From a checkpoint of a small mixture-of-experts model trained on Wikipedia: 9 layers, 6 picks a token.
Below are experts of layer 2 (counted from 0) of a mixture-of-experts language model. Rows are named router (the router's row for the expert) and show model dimensions 0-159. Each number is 500 + 25 x the weight over its row's rms, rounded and kept within 0 to 999. Numbers have three digits each.
Before each expert's rows: "comes before" lists some tokens at least twice as common just after its tokens as in all text. This comes from a sample of Wikipedia text that the model never trained on. Tokens count by the router's weight.

# expert 189
comes before: "9", "0", "8", "5", "3", "6"
router:472479512494474539480489526477530547508468469482551451481491482450522499488469468506521490479526492501536497495479487489515503490483466458537513510470498533473481529473490519491480485513515509500539513505477540452480526506498540492471510521477506494500509449542501521540556499475530494507514545518514459514478512508509485485544503515499496497552507504502524532468509529522519495485543505512510503512555484504464502540512502525520498485473482524514525467494476502456536432544466481

# expert 221
comes before: " |", "0", "9", "8", "7", "6"
router:478522457540525531485494532517515536527494481475473525502475496529506475473471484532476475518481498491495525502493516495514506516518492467519529533493478533466478516514476479480530487522468551494529498508550488485495474522457486457477479515474514458488446486487464511539509526485506530467468461540479523494530527497514507496519477531535530525478489536549540471482479538459494482484444541526473497502508532472483490489509502476505547478484553486469532522495490533519492517514499490

# expert 87
comes before: " of", ",", ".", " in", " and", " was"
router:489539500484488479481524517536501503529487559483495502489456537490446517481465541561491464540503527488535506489504465504483527515494481480487504529533505471505507512522507506497455484485546509547465539541553512531525524499509526528459504485519533471481479470532535516497481478464463509504524491517542494482506508520478470501463492491518530479502512484491513500487443487513488490513491506507526508470581515499499483467505467521512458540496533488506522493490527481464487493534507520

# expert 92
comes before: "1", " the", "2", " be", " a", "year"
router:475499468468506510491500476512523545442530462498553502509544500536481508498522503456459506535511501491470531479520488526495507489486491512472532504495460530504538492507483484469492471486478452470493483496505495516475520527466487491515502485511521541490512457500502501538448494528501515514513505503475498472507455489482463457475546545484469472537459511477523476484503492471495482498520479486511472534483525520532440520517452549502444480530517518506496470492531542478522492479483517

# expert 188
comes before: " and", " ", " the", " which", " but", " he"
router:492507480506507462513511486570470490535489521504505537477535465520477516509471474452455529485512499506541518530499477551467498489480434507466472501481487535493481495501477519476512521509479460493498493514538440508481490531518479523520457531521517490506476502499487511527487538489467469496494510473446487486535484476526470517482496494519523503447484482513484527483486492495491550478498496491485529540484526524473476475521460461526469528543517471467512516460477509522525517482479484

# expert 20
comes before: " of", ",", ".", " in", ":", "s"
router:472534529499443474529473493520467478511498512532473474480466533530495497517485485542489466509496514486543483481475465479496532498513501471477508517530469514459571531546468503527477505519527479495480527485516519515517497520472509495485523459512511467495467476499553500462501555502546525457480511513513512555513537498480501519479521516508515504474519519487526508523495454525523487470495531528510473499508504487485471460515501481547451490484534531527523515504455464495506483538501500

# expert 207
comes before: " |", "0", ".", "–", "5", "9"
router:495479512456484519490505458489496472523539467482548541497524495489561489491495472511501521506506492496525543523497492520511484499493522479488524501487475498515565496526476469502519465532475466518533548479498462452481480524487491477462487467510549490531485471512500504524502494502466471511522529521512509488539540488525514483507521542480534536515458529483513502540497509479473518495491480495462533503518499470512532466472472477450487503516520451497546532513502510467486468508439471

# expert 236
comes before: " |", "–", "7", "8", "5", "0"
router:480503515510514505482528473492507513526506494451531519525482456511561494487522492513475510499476471472522502500519520480504552520540481491491489520496463528522507504472458491476509502521446500535547550486520477472459453523468553461509493466492512522489474481498524514544526457551488499522501483522483510459518544475516471481523541537508511485484513477517511514554528518451503529477485501490509509468513515525521497490474470475493527517492480485474527520539506545462522487502478492

# expert 135
comes before: "1", "2", " |", "3", "4", "5"
router:507540520574510482518524481472487499491510489501547521490491511554496478491489485494528511519490517520518493544479495513506461492457536501474486466466483533476492481514542518502497455489487520488543544476452456556545503525497476507504555493493517521519488481482509493524472518512467471533547479493532482515531504496512443485505505461489523549520486488505482498493508523537520517496524514510510503518494524471531511448496489519475528493510515477473476496539521501486435457471498486

# expert 15
comes before: " ", "\n", " \"", " —", " Candidate", " S"
router:496490509499505491519508544477510536514488485544459485511468551512470481528473529540493504538506519454505468482513465499490551509511510492507469525498509468448463490473522498467481525503499573512472455540500489476512517523512518480535524548456515476461472557456500496489523516487527492464493529511463522508471484525511487510481502505470472446484497466500497488516517534506534520479537462493512517497490537513510464532486528504528495490509518500481480502528480474524539481487539514

# expert 113
comes before: " the", " a", " his", " their", " its", " to"
router:485538491549504495487511508464470500511458505531524483490478456429499525500564507512506485535562521521536493490475509448489518500518501527486471510522450489528461472520472517497464495501454479509493537533496524508519486502524519488511487513500512518501494513474482481538492519539529493482522484462501506496512491501495532530508507524478511497512497486471470494556502484456524539564497489511491515479479550495457504489500563524481498486473540540526478502505483522495448499478516496

# expert 100
comes before: " of", ",", " to", " in", " by", " and"
router:506526514513468537481485487497470487526516485541490507521472516446453535466486465482464499496496499489534511490513426512526470514439521523534471491530505486457514500515490511476452459510487509501511503531455516506493511476503496535519553477509494489481488516533482493495514456502508486502518488496461522462505463490501497516476536482527510519508494488498501530479528514534519541493453549518521517485518515470456459489497515477516471511485477529534490517468524467494534509485458437

# expert 215
comes before: " ", "\n", " —;", " —", " +", " −"
router:477544463485506539486547455503530461549490476480501519478488521478484485471488474497522526504532520508479502506495455499507482428474499487495512510484484502512512521542538464530501469509500488468485531461510516525531504521493492461525513514536499467510493448508473492518464521493500457490462534510492505522520521470518509472530511449498539499519462498490497521491453502457544497483507534477564526516480506479507553500488489508463492537547497469487478468500501504530483485477466507

# expert 120
comes before: " the", " ", " a", " his", " their", " New"
router:461476480538489500480484487506478513432469510516463487496461474501510540477457483498471502492514484495555474535489519503549522529471467524499509506519566455540505539535487481489516515483496546533474502524476537477473476505526496481507505482491487547492497509544537493506523491495505523453495496533525465495518481510486512478474493456493502488489509458510476485479493460482513485532517484528486533490496491519462518474504490515516506515487530479474520496467489516432459498546529458

# expert 127
comes before: " ", "\n", " List", "See", " P", " S"
router:549496510462456516511475487494518483491527505516497507490488438513482477527491507495497529492471497538481512514482539439466494519500455505472564514482502527507512464486532503525502491482476464475467543479519477511515506474473502531504539501520500538500499501500483511537555522484539493508512501473508501479464478505490529516501521501489416455547498536513513484491539481503482487533515525474502484502483530477483525470526497541510485454529499486532476467527455481535499462509509500

# expert 110
comes before: ")", "0", "8", "9", "1", "–"
router:533492484521466529544470476458440491487525480502509468483515479548566494504483535498507495516545478502550461471500531495478540479513513535485476504502481508507501525501503491461488453537490467469533496539476528485490485500511515466482523512494533463494493471525547524524528491483523460491490481524504493458497490504476464507517509496507486474547500475529528494501511505506509500508543517493460531524514462480530527523511504488480544439482517467479533491514467501509493502487534447

# expert 138
comes before: "\n", " The", " In", " He", " It", " This"
router:454498487521521510553500518472517506475476465492476491527498514489523453467504500473512556523480499493517475478476493466531483467468470496518483536521504472532508469495470516469480516460510501510528465513488519489472538486517478505524469532529481551447475488474520489539485482520469526504528475488491474499498502536449460520520520515448491474475480538523464510489517483526534467485472484527499461506478523534499486463488500501516519547534478489510565497492471509486524535495508474

# expert 242
comes before: " ", " Total", " •", " Party", " Preceded", " P"
router:512542504534478506514496505509481532505503476493494502511487501559467514539534546472452495469475502528469488504518447538490516524521548505571517504499537521481497499473486547517496501508473492487449503499455485464524506467507514525517542502465462492483532507453468523552475470468488460553458497518490485514492541504528504484495537477489483518528508531488530499490527490507483493543482508508522468473498521538515492523541506510519490487503483509486500471531478494536523472521520477

# expert 184
comes before: " ", "\n", " —", " —;", " L", " −"
router:465510473487502508533550493493522477507516524457509500487483517448475490471466499490491534468480490499473510484494454440539540526483479522500517533467487502531567485520521519493530515498455488478505557483489505458479513527509476478540526462503517463508501468501454458539483485485497484506493533528502502518487506486524522489553529472493515491516495513502486494527461529459542514490511513485512530489477492496509530508463496460488511519508532497474466465495491514503471492458438531

# expert 123
comes before: " |", "8", "7", "9", "5", "6"
router:476548494527484510480529479542528520537499467474495493503491477530546445475501466544469505509493493495490485521525479497469517506516452493471512513529498507487506482514498457456523501517494528492526517484551483537527509504463526463463494503523517471524466493515487497521496553489493528501498456526481553467521516507513497477492489534559527515475488522511540484480459542458496498465454534498448482453548525482483536491491492489496537506528518499478526506503513534507505506508480489

# expert 71
comes before: " |", " (", " of", "\"", ":", " is"
router:466537491497543490481514545501482506501516509492542448539496493508522493470492544536480507453480493487509486515514486531510537529513539497551489536500514482478482509522495541516539482538535493518498514516535495507524488503528483516492549537455520543484488465516531543503472491487484500534496467488527528444456517507500471515451501457503496500499504509530518485554518517481516542479464506510538502463500470522497458526503536538499496475531491476502482539486524481525470530494504509

# expert 58
comes before: ",", ".", " and", " of", " (", " were"
router:473514515521512523457528495518521482487474506483518503519467521462498505518544512467511483507541494469555506519470486473439463507514500524536516502494478466498509496529456498521506484502482482469549485514516461477535539500488477530505513472500503540491525488462531515504509538495511533464499525465468544501530493457507503531480507490555516523506502504462533481530500530533488491465496561469506508520532515487526495542474456511473513532463520509494446455468527486488494517498488498

# expert 118
comes before: "1", "2", "9", "8", "3", "0"
router:518531470492528539525487486479544521435535457490483490508551447506486493511510489497493525498496478483507531491500493458516564502480488473507538529473485538478505495494522490485534467511483469517501513508499556544501513484478503508487498449510520530461482513460484503567477537512505507493490486513506483480493472518496476500489494507502455442484482507523458474482466504456483466485520471486490451508536492508511488514538488541511475496506520529498522447517490509518473456468521489

# expert 178
comes before: " ", "\n", " \"", " Votes", " P", " %"
router:494465521491518492490492534453485531506534477511519513520453518545485484511489515500501495484499547451510493537502508477456539526519505507487511497491501440460488490498530535481512474485478486498514519503515467501471491515507538542515482469464505459516508523471514496471548507500504483505529488505482471515466513509485491521468518495488436471512521506507481551530520520497511489509491506516471535464474527509555493483493454500519513508499499482484456530546513490475432416473489494

# expert 133
comes before: ",", " (", " |", "'", " and", " was"
router:454546479511537516477490508514504503493478491521544503516444524500457521536471476507486491509525504478526486484558472507459513462452492506550476514496472470508480482526479444480491481490487502522484500470529479533494463460481498548486488535478530491519514491543498484491477547515472514540480508467480504522447476473511530463488515507557503514494464483492540515529477566524493458518523513510509515478489503467503531518493487499482507487483517508494513531478494499490504532474453492

# expert 22
comes before: " to", " in", " by", " a", " as", " the"
router:538517515490506519505477513506500476476510505488501533485502513498510544518549534481508492477505497501546510488504506474482493498462519511449489507492518493553464514501506467524480540519553508506464441475502463481495517480495541538524510520513458470507489512503538490551499505579506518460531520506521476548517484476527505489486489551544533467502484470510479521523523524454499518490468520526496479487507520495474481501519513456479517484540478513540517535559518504465483490528488493

# expert 206
comes before: "0", "9", "1", "8", "7", "2"
router:515464503543524537488503509490496516477547486456537506535478486521541485496491543516487494487485536538527466531507503464485506518502481554511521491492528480471509441464488491459501473499495501501529550506502502469474478495499528456499524499464498480507524509468471476530532503481551507444530500526526520530499491492481518496486544496515479490529518532466530501539461520485500485518474526469505491474552520522530518498551482540505504516496530496499524473490501476480447463462478492

# expert 201
comes before: " |", " States", "'", ",", " (", " of"
router:491488518554553482468513485488463493484497508488483466541519488477502492443510498512507526508463531489493486481496454526496484496528516518510455530501545483470491533477506486530521491490512477483499505517503477521493529485480504515468512492472489521511537479519521510484472553489527515471451542435490450494461506520508513459475536482549485492532495499493501546502480519494497527535480489523504454467528488460491505473489485479470529556451545486536478502498478492502469469501513472

# expert 148
comes before: " to", ",", " of", " in", " by", " and"
router:540497453521503457491490485527488542429531522527550491481493507490480531484533476540539523485462524485521504500517469530482518527481515467523476523515521496461508530473457466524474501478464518498498470496511519491486466487490463499500533510530499486515496466475504481517487525545489507531533483519494457484507501498561498520462526524513492512463493544484457497496534487466477515550459507509504508488504521508484507458465530499477513464540478488521486474495526501522538542475477497

# expert 212
comes before: " the", " by", " a", " his", ":", " an"
router:537504518494477474480489510485467473500526498523524498536457514525484462473517477499474484508533514531464499522502507537476488524473546569516484497507532510497505499514491510470484510460498519537485498523518486473526495484481517461520551466531519474523553511496500493519542484457578522473537480494561536529526480495522537505493486513524476490477511464501473512484505479500505550504485473529515456512473492479469485481493539501492503544483459538525473526487503509517467496489501472

# expert 49
comes before: "9", "8", "7", "6", "5", "4"
router:492466511492466535508483479469484536516493462492507513473483525534505490493462467494488470509502496475547463534529507472479469543518484544525507516497557527487479505487523491462537487540497540504541480471525496481544498481501557480477536543471530470522495499467460495528499509450500507459481471535527493484509486533476504481511487532532496500489513504497520469482456539485480474473503525519460471455519528499478533492526525473548479480487499508487513542494476530513507522492514486

# expert 107
comes before: "1", "2", " |", "0", "3", "4"
router:478471494519474521513519487567513494514521468458543497470483457489531461462490465505510509486515521562508479535451487505543480466474512482474509488472507529513510522541523473511509473520493486500511526475481517509523515506471509500516482479484498471476500464505477494531473472484479499506462510492491509483513498485523548477505503468487530530568511506509491511448509480508508532514513525507511477529503493469512506473499451523480520542484498522493480465504545546476523455552454539

# expert 66
comes before: ":", " by", " in", " to", " with", " of"
router:493517482499478479484519531499479454443536529518550483521446475477528500510472494508477463471469528532520506495484490505517521510501482513484490536503491457507504493521503474508527498515529503486503526472460521477495507482535489486477549457485434457522525466475537524532513537498504467462535491528491512482534436525487507474494486511455503487485477492547504543508514537504489500461502500512502496475501468496471465493492550496475556489514524481504500534478524520531517518528510470

# expert 121
comes before: " the", " a", " his", " its", " their", " this"
router:534501483559492442478491502548487466480452467504533472489525473517491506453473462521518532503505490505521490517496525517526547497503442548475522473464537470525469509493520475485512494531520511500460510501489512509496493503490526461521520479489506492520538509526497487476504533518492514470536495526482535534478534509560509499480509484459513487482522460498478461511525466498487510505485480500517494477459543484507496533487517526507475460535496475554529465532533505481501531526525475

# expert 209
comes before: " of", ",", ".", " in", " and", " was"
router:493530514478561540476495484512516521487521515498475499494494489515499509452475506552458461516490489515538512510454435495520471504476518502455480539511500499511451510496506472494539504515510498527470417517533488456478500494497540530520483508535536499501510500520489523515463515490496476460494499510504528503535472481531525542498519494498506503524549533497537541509496491499473475528472547503494531468539463513537506465521518510519518501538482512536521519509499488538484505518500465

# expert 102
comes before: "|", ":", "a", "s", " also", "ions"
router:479510504511529556514471469495513492496494501479511490522463494513522487511483460488512473479489507505526493504526524502525508475519532484552553475519479467441518516472487526518521466541525445475496517507468507495505464498532545510475551501490442467526510501523525480478551490486540490529516511484517501488426519475492550514542509461492525520513526515511491518493521548489487523520484505519553535504495497528499531484500514462511515515513462511481485462523535470516472508496475497

# expert 153
comes before: " ", "\n", " —", " +", " −", " MPC"
router:518485500477472495522534473482543500444520505529490528472471533503490457519495466512501546534517527498536540516504461515489517481480510512457487520497523456527569456509480500525504545514471472513476516504484475506504526517449495494539490479509526468481492499539513499477490488526513471532514555494461488482462525489535511485500521462449514527546504485481485499496503505488535544519508461484490525512506490488527509525473468502506503477534486468489466470501529486472505483468449472

# expert 79
comes before: "0", " |", "1", ".", "%", "2"
router:532491492499488523486570461509538529535525475484466532459490492522492470505466469532478512516497490524507494531510494519468480470501472489494483483501477551513521496480458465477509470520483537516520486475532509527480529548471502459462524503502505460504463514495460498534495479495481493468508510522465518487544479487529493512508499544521535536455475515484531484495522534460525473506489513484536520477564494472526497503486465483498477546541499521504539515482512520465515485483467501

# expert 88
comes before: " to", " by", " in", " that", " with", " as"
router:505523493495485484535541513433529471492555523504557513517494502472485513513510472483504477439480511496492477520481480515503510501504521524542531464562500497542511539508538471499485512496512525497532477488470483498493512463547505455527495503514475528490512549455511492543507517499510484480482495540513483510502482463484533513485501519491526463480523480518522478541517485507496520458424481549479523524532518497486518474476468524519492476510472502523521531516487506476534513520472525

# expert 164
comes before: " of", ".", ",", " in", " and", " to"
router:456475516486524530520475491524509524501519528539489465495491501506527497473511510492547520530460515496535471464491482445477532523513475505477459528507456519501527490519505451524503470487496500483493498509513468529497487488515518520512499479484497480513469512501494500482456493517487475562550495477497482490519508516515559534466498525495512495519536484522479534472485490504495494441460485492459522442525509459501503476515545533499495481470480539544499517489521453549487509494544544

# expert 0
comes before: "\n", "-", "==", "The", "===", "In"
router:509487496485481489534470503469521540456480519510462549485483488502507517522498534513521511524526537525490461493511510512461516481513503484488530511502523484492491533495461483498502553466513544525461451532505487490486495472532442514458488535492465474477484555468472516486508563514482523494490466515505500493479504540506501521474512517507462482546523504479502550503502474547500498468484480477491449466490488485517523541496477507527513513495460495499501498514484444533493522489528557

# expert 227
comes before: " of", ",", ".", " and", " (", " in"
router:483518495516517498495491508485519497506529458507493485473464496523474485469461519489494470504470515483542506480550458495530502524529547501487479481495478488485565487539539517537515493514516486513501537473520508527485539499492506513457533481519500444479492493529537555473491539474489459492517517485480489511540522492490511506488528471512465480486503482531475513490479543486498528510476557502508477448512500492469522480505542507525469486541560556492527528462484478533520530503505487

# expert 167
comes before: " ", "\n", " \"", " —", " N", " +"
router:486529525488525546489524491461492557540474494527492503493472524514466485507466485528483544487508520465532510480513468455478517503528544492507460517503504471479467508481533488466524515478476552494504491496519482471485532512524518489540502527469515452475500495489514496442527533477529454505505514508494484516456517491528480460483538522499475484487488484514485477516504519500531501534524503505520545483476526518496470509510529472490519447536525495476460473542496514509539448488542475

# expert 181
comes before: "1", "2", "3", "4", "5", "6"
router:486498518542502521521488542467527551475487465487539531516497464492494464483508517526469462491522527463536454516469524506518526536469510467522520468462450506516477518531559502509532514491489526535535459488514502491530532477513485567502519489498490488503512499495468503534485525470508530508484436525517478489507503499503512508490499489563502504536498505472477472508481520530527490461527526544497499516497532494533512474520526530491531479494528524463476498534477510491481467517508479

# expert 220
comes before: " the", " a", " he", " of", " years", " it"
router:497498485515529468473482498464516472515512483460517457497454493467503523455519511497503496461504542565531534520476496487483454511480521494488473465489536491514493499501512522460517485449530510471498489485468472488528510467509487499531489509533496515488508551512488488531495500472479469489486489517451497489527502520503521482497496431522520533508499473473508427509485459466474521499498492485470523506499447530507474484487526460473514527519497511520550512535480507465482483516457547

# expert 171
comes before: "1", "2", "3", "4", "5", "6"
router:523481515528468543525468530468469541490455483504532504498502461544482505489504499540491468493545493475548469468494526489529508499477529518509475499487523527493488502493543500510503506530479504526512485498481525460503513487545473519518523513462517473485520501516508506511546481465552470497471465504520470492506534517493471480489510466493475487526564505468473485508536519538497510471542516509493472511496510485508473485515561491497537454452531535473459491529481501488531535521536484

# expert 205
comes before: " the", " ", " a", " his", " this", " their"
router:487545501498482514482495477496530532523502510491496496485511504500493483480489495466486472493552516494535507505507510478481487529496513510506529480546543495526565541532478510480517526450547531549477539486477567486498511506483478471522514494492530517525497498547520506524496464487516517510489511494562440518483511489483512475492489472467531462499542451513514483517526485448520525521501532510512535500488484489474522504481494481517514491442547502481476513486546507482477523520501444

# expert 89
comes before: " the", " a", " well", " an", " he", " his"
router:505532500501523478511471526522476530506502495484542480509504461493492493480529497494471517495472496522512510477509531548490493487475521472464470558537479488518512522490457499515516530495532518512466465490483497471535520506488507465511479564476489536483502543538492569535490457488491549474496490514478497523497511499505490492526470506535493542502519448491488506478494459499458552520534460471513516525483542528516502491481527489490479515573480504535473498462529534510507510517481504

# expert 159
comes before: " was", " is", " had", " the", " he", " also"
router:508470501481499463462517489472474524511488504481516477496470530525480490496483519479551539495491512475509525469482482477463461486511469516517543537470525477525486525466500533481543518487480457511480478510474563507502499511491481533472476479517517507481495488528482492488477535482539512507508456470540533518527437552462507463545495475500502509517494499472554487490516455497508524486486523477543514555492485496482506527473468476498518506467535483502488531539472483468485508517491533

# expert 204
comes before: " ", "\n", " —", " −", " +", " MPC"
router:495506482513498544498535479480530508474501527517502514481461504535488445502455469500511524494503514506518520525483470462480495487514474531460519509499479470516534510492495511507461478521494478480487530500484456534496513545455531470548531519506527469508505489492516477519497486506501460522473517493464483523449460481507490446533523433473515506502497507536501539482484476502552559543489494477496511504525502506521493510482478525477511518544483476490481483514547508516517434475467520

# expert 185
comes before: " of", ",", " |", ".", " (", " in"
router:513545493465499515482496503467502530513475502500513515469446455476472520489480512545476480497503509500552475480525459497486531467464523497512483509462485492473531509514460510520495496505495473527503529483507523490495489482504478516486513473522499456503543483542503497489546528505482520489519503525466442545486521513521514514501501420521535539494457468492501507487469493520474506484455481504489532477542469520490519468499483507528533520527543504510504464462490517452467506492518439

# expert 130
comes before: " of", ",", " in", ".", " to", " the"
router:493492472483511509475524539528491536455552538497521483489453527459489495479519501497499481531478509502507507541519462544537462472479530461486473503492539499491542512506460493521489448491478489490476505480512467444512518490484492452466523478521468488511494487498496490518505512519441476517542502513462469489504518525510489535485514442492496471498505455491524556501541478514517535482486479479523465496530500498519467479482496528496527477545485479520492502469511537550489522515498521

# expert 115
comes before: "\n", " The", " In", " He", " It", " This"
router:470507501534517518505507478461479487483488471491510534519514511526526454474493492475517476502536543521520489492474488460487477488491483591492490524513467486507561473522516508469507506464529455474538460463514522463469481503528500512474491535517508495531493492548540471480508492511476516502524476501512441479482491520463503513499533504451473471504471543514486539498509473513532494494486515509503505509478513524469468483471523523503563526541474465499495538513474505489518504479521482

# expert 193
comes before: " ", " |", "0", "3", "|", "5"
router:506488521517513529490509476544494489514546541475503501504516444508521455491488495491497503483485513539507520542481498499508502506537521507475530523472481477516530474520537546488511499470506453490527537442515514478511503494503529517474479481511500451512504479503499482529493459488457540472471491508495468478502524472506553519511508468514513504561463499519493523494481544511506476513486563512504500476482487541516513466509501520464542530520475519527501554519517488470472424494480484

# expert 208
comes before: " ", "s", " \"", " Total", " Win", " Party"
router:471542501495515453520491525448507523485537446512497491504489550496469497515510481522464540505498483518491507517474503466458541468518512479491509485531528487486545432467522561509508506490487502515495504468487508500499520479489541520474534513499521464457493506484473543507496548450493511523460464513492475499474504484499522478525553488531469480481494477505482559481521487553492523509500489523509466463486520490498525464508473523515477507517548488479487471534499514506540500504487478

# expert 168
comes before: " the", " of", " to", ":", " is", " a"
router:472529502505489521459506481477491523475480521469532497526513500507520501465521522565469496484466471488528485517459516524535465512501531534490508489497548499508474503532494473500488506490461480518459479492488515447535533499507486498497462489500494495528483473536461548502472486491530517507494488497533528548496494496475488485495488491468463496478496466496539511511495478509451540503512502520515485433507489520465472493479561545459494511490530514521465474547468493555502512510447488

# expert 38
comes before: "9", "0", "8", " |", "5", "6"
router:500485531496474519482483474490521508525509480500514509496469545471494487499464479527452506508505483500535504522503498494498519502516497517537539529470514520501509512475509499541534491486484497536542535459445489459474484481502493483457509478476516509528475533521524478542516493481460494512526497524492522496517536511506507510483538530456484506477479552517473517497449521467521480541515490463559514472590486481485498475479474498470503561488529511491537507521504491513512455489460518

# expert 70
comes before: " and", " ", " which", " the", " but", " he"
router:511522488507520455553450534515539534482496520532500474508528509509498514543434527484506494518523517526551492520484521527488509514474532505529491516499512482525477524445490526470508525494510468447559449530489489474498485484498491539524507503522512525516490555502516525508456513523534481496514486499454485512491510493445494493500475496488545498497562479476489517514472511500523517468489500483451502529488482524494496523536494454530507510499518506457522531468484491467478482488505473

# expert 93
comes before: " was", " is", " he", " the", " are", " it"
router:512486500489516491551509484485492510518433510523512483515496506523483479505517538474545539471488529481506470515459505489453471540512484546471550461489458519488470490479474482482527539483532478459478490522534494520526495510518487499496446505500499522518504555519501536530491541502487468507459476464519538488530508500506533506511498508483469508477522509460492520465512449463517500501520531507521485515497491525495492496469469483479517538520527436525503532526473457483527501490480533

# expert 224
comes before: "9", "0", "8", " |", "5", "6"
router:488467500504505531468469549501554550547529485478477531470422519492493464502463462527484496510508533540525526507464510488476503548492523475513548506469497522488499487472506518482516519534471513507513515485484479476482530488499480478450503552484515503514477511547495496526529497488456500483504492538464492562520495496534500531503511514521522520501501540537540537471481543473517496495488471538538516499525523474485515482488487479492492493494539514476527502475471494498485481489474495

# expert 213
comes before: "0", "9", "8", "7", "6", "1"
router:480484484512486503511496556493530519497534483470485527519491452517499461504502498536494537478469479492537503518516540503517597523514443499502500502502500506479514473536486480478500516475467513506511531542525493498444472482467489470499482495471504506481499539467493507555529517517532534469480442531477525495505537494474480511488486495513448525522524546492496499514478515469483484481454522499488478444554499535511490496512488482513532509471538502502536519497488504494479498510472515

# expert 172
comes before: " ", " The", "S", " (", " He", " A"
router:488533503495553483543494505475500483518466470475488464488502457474504446497514552485513460442524482526521507492484508458456504504513524506463502530491504511513521476528551506467527495472500449522533487455471534463438499472531528491504519556489521502496505483562519508493506476493530484502503519491491490505475513488479531521533496500490512503506481487504494498554476525512528520533465539517536473464473504538495519534507511488522506498500535487462492518467485488457500484466515487

# expert 158
comes before: " ", "2", "1", "-", "N", " ("
router:510505509571472505503471513510471505492456523503481471528503504438507468487529522473469496485487512517515502513510494502533533511490502487502505522494488560452509532505523477452463505477514511491491539496496454471515481522489502463496548544462487505513480468522467505509505487486509453530517524525503476515467490496546530516563521469498503492553486479542486523504509475554471520488533482478496481491503503526459457494507529453500522511497502481471480445464485530472511510482512500

# expert 155
comes before: " the", " a", " ", " his", " he", " their"
router:516539501479475484497497503549535505469526535517536505531523540483475469475498497471443513553518521471507516472446436508461509564494503456487499489514484506496499529503461486506505541453489511522458495479511516490515464487500503475512502461498505471478495561484525504542535534479483508489509487460497477497531514479445480499497485455485529514490513477476524493465468469487521497504504474498524514508483499490449495492465478505459529502537485510541506523521471527510489515527498487

# expert 166
comes before: "1", "2", "3", "4", "5", "7"
router:481503516533514492516509468507495476527493484475493525521498467495496446535479470485493475497470496502494457468476520511489467517464488475490526466499515512498472520442515484540501480514553484490493459533517546513494541473496513473511523479487465459494529483431469445528492474499502498508509448504510512445514480510511521503514502480515523503484554534502497470514487473492477502462496506496518508497505561532506496492536478529469534444490524535474503469510467479527466470505487461

# expert 176
comes before: " the", " a", " ", " be", " his", " an"
router:472499494493496472505472517510473510457504536514552485511503526548503504484511506543484493546568540482499489524497529503488523498504512517480489483491489488476499442534451526470507459466526475506473533428519497493493482528493519491544492482500507519499491516462503483556539477467515497488509496448529484503459485511462511502498516509463523497504501499518483511498471480506506498574481476488510478490465503482532509486481487565504516540456499490516510494465514527472445504511484525

# expert 203
comes before: "ing", "s", "ed", ",", "er", " of"
router:495513506506497535518501508511472534463516498538481530474447489516539510501479492515507520435486528484542505490478466513514485545515490434544471540533512471485512477492485525517495485516471485507533527485490513546531511500540561524487490490507521528502502507513456539471483479512492519524493534453478539527445509471503481512487492537541492496529506475451497549530500495515533497496484544507513502492521512476441454492506521479467475497492478518484518512492482517507494494515539520

# expert 200
comes before: " ", " and", " he", " the", " which", " but"
router:497475499471517494494475484542489537530455528498513488485523442546467524504496485467472503430519499498535509479518482518482472536499494514498486504476526516533482480475517517483540525512442464489540499527518491469465487501505492499526503539533537471536503499559487477521517470495502493480497516532486513487530474478516502461516514500527526493478525485511510520506475538477501555488526518488533534537475500530457498480540536481510481467468533488476449516485469489513529485515471470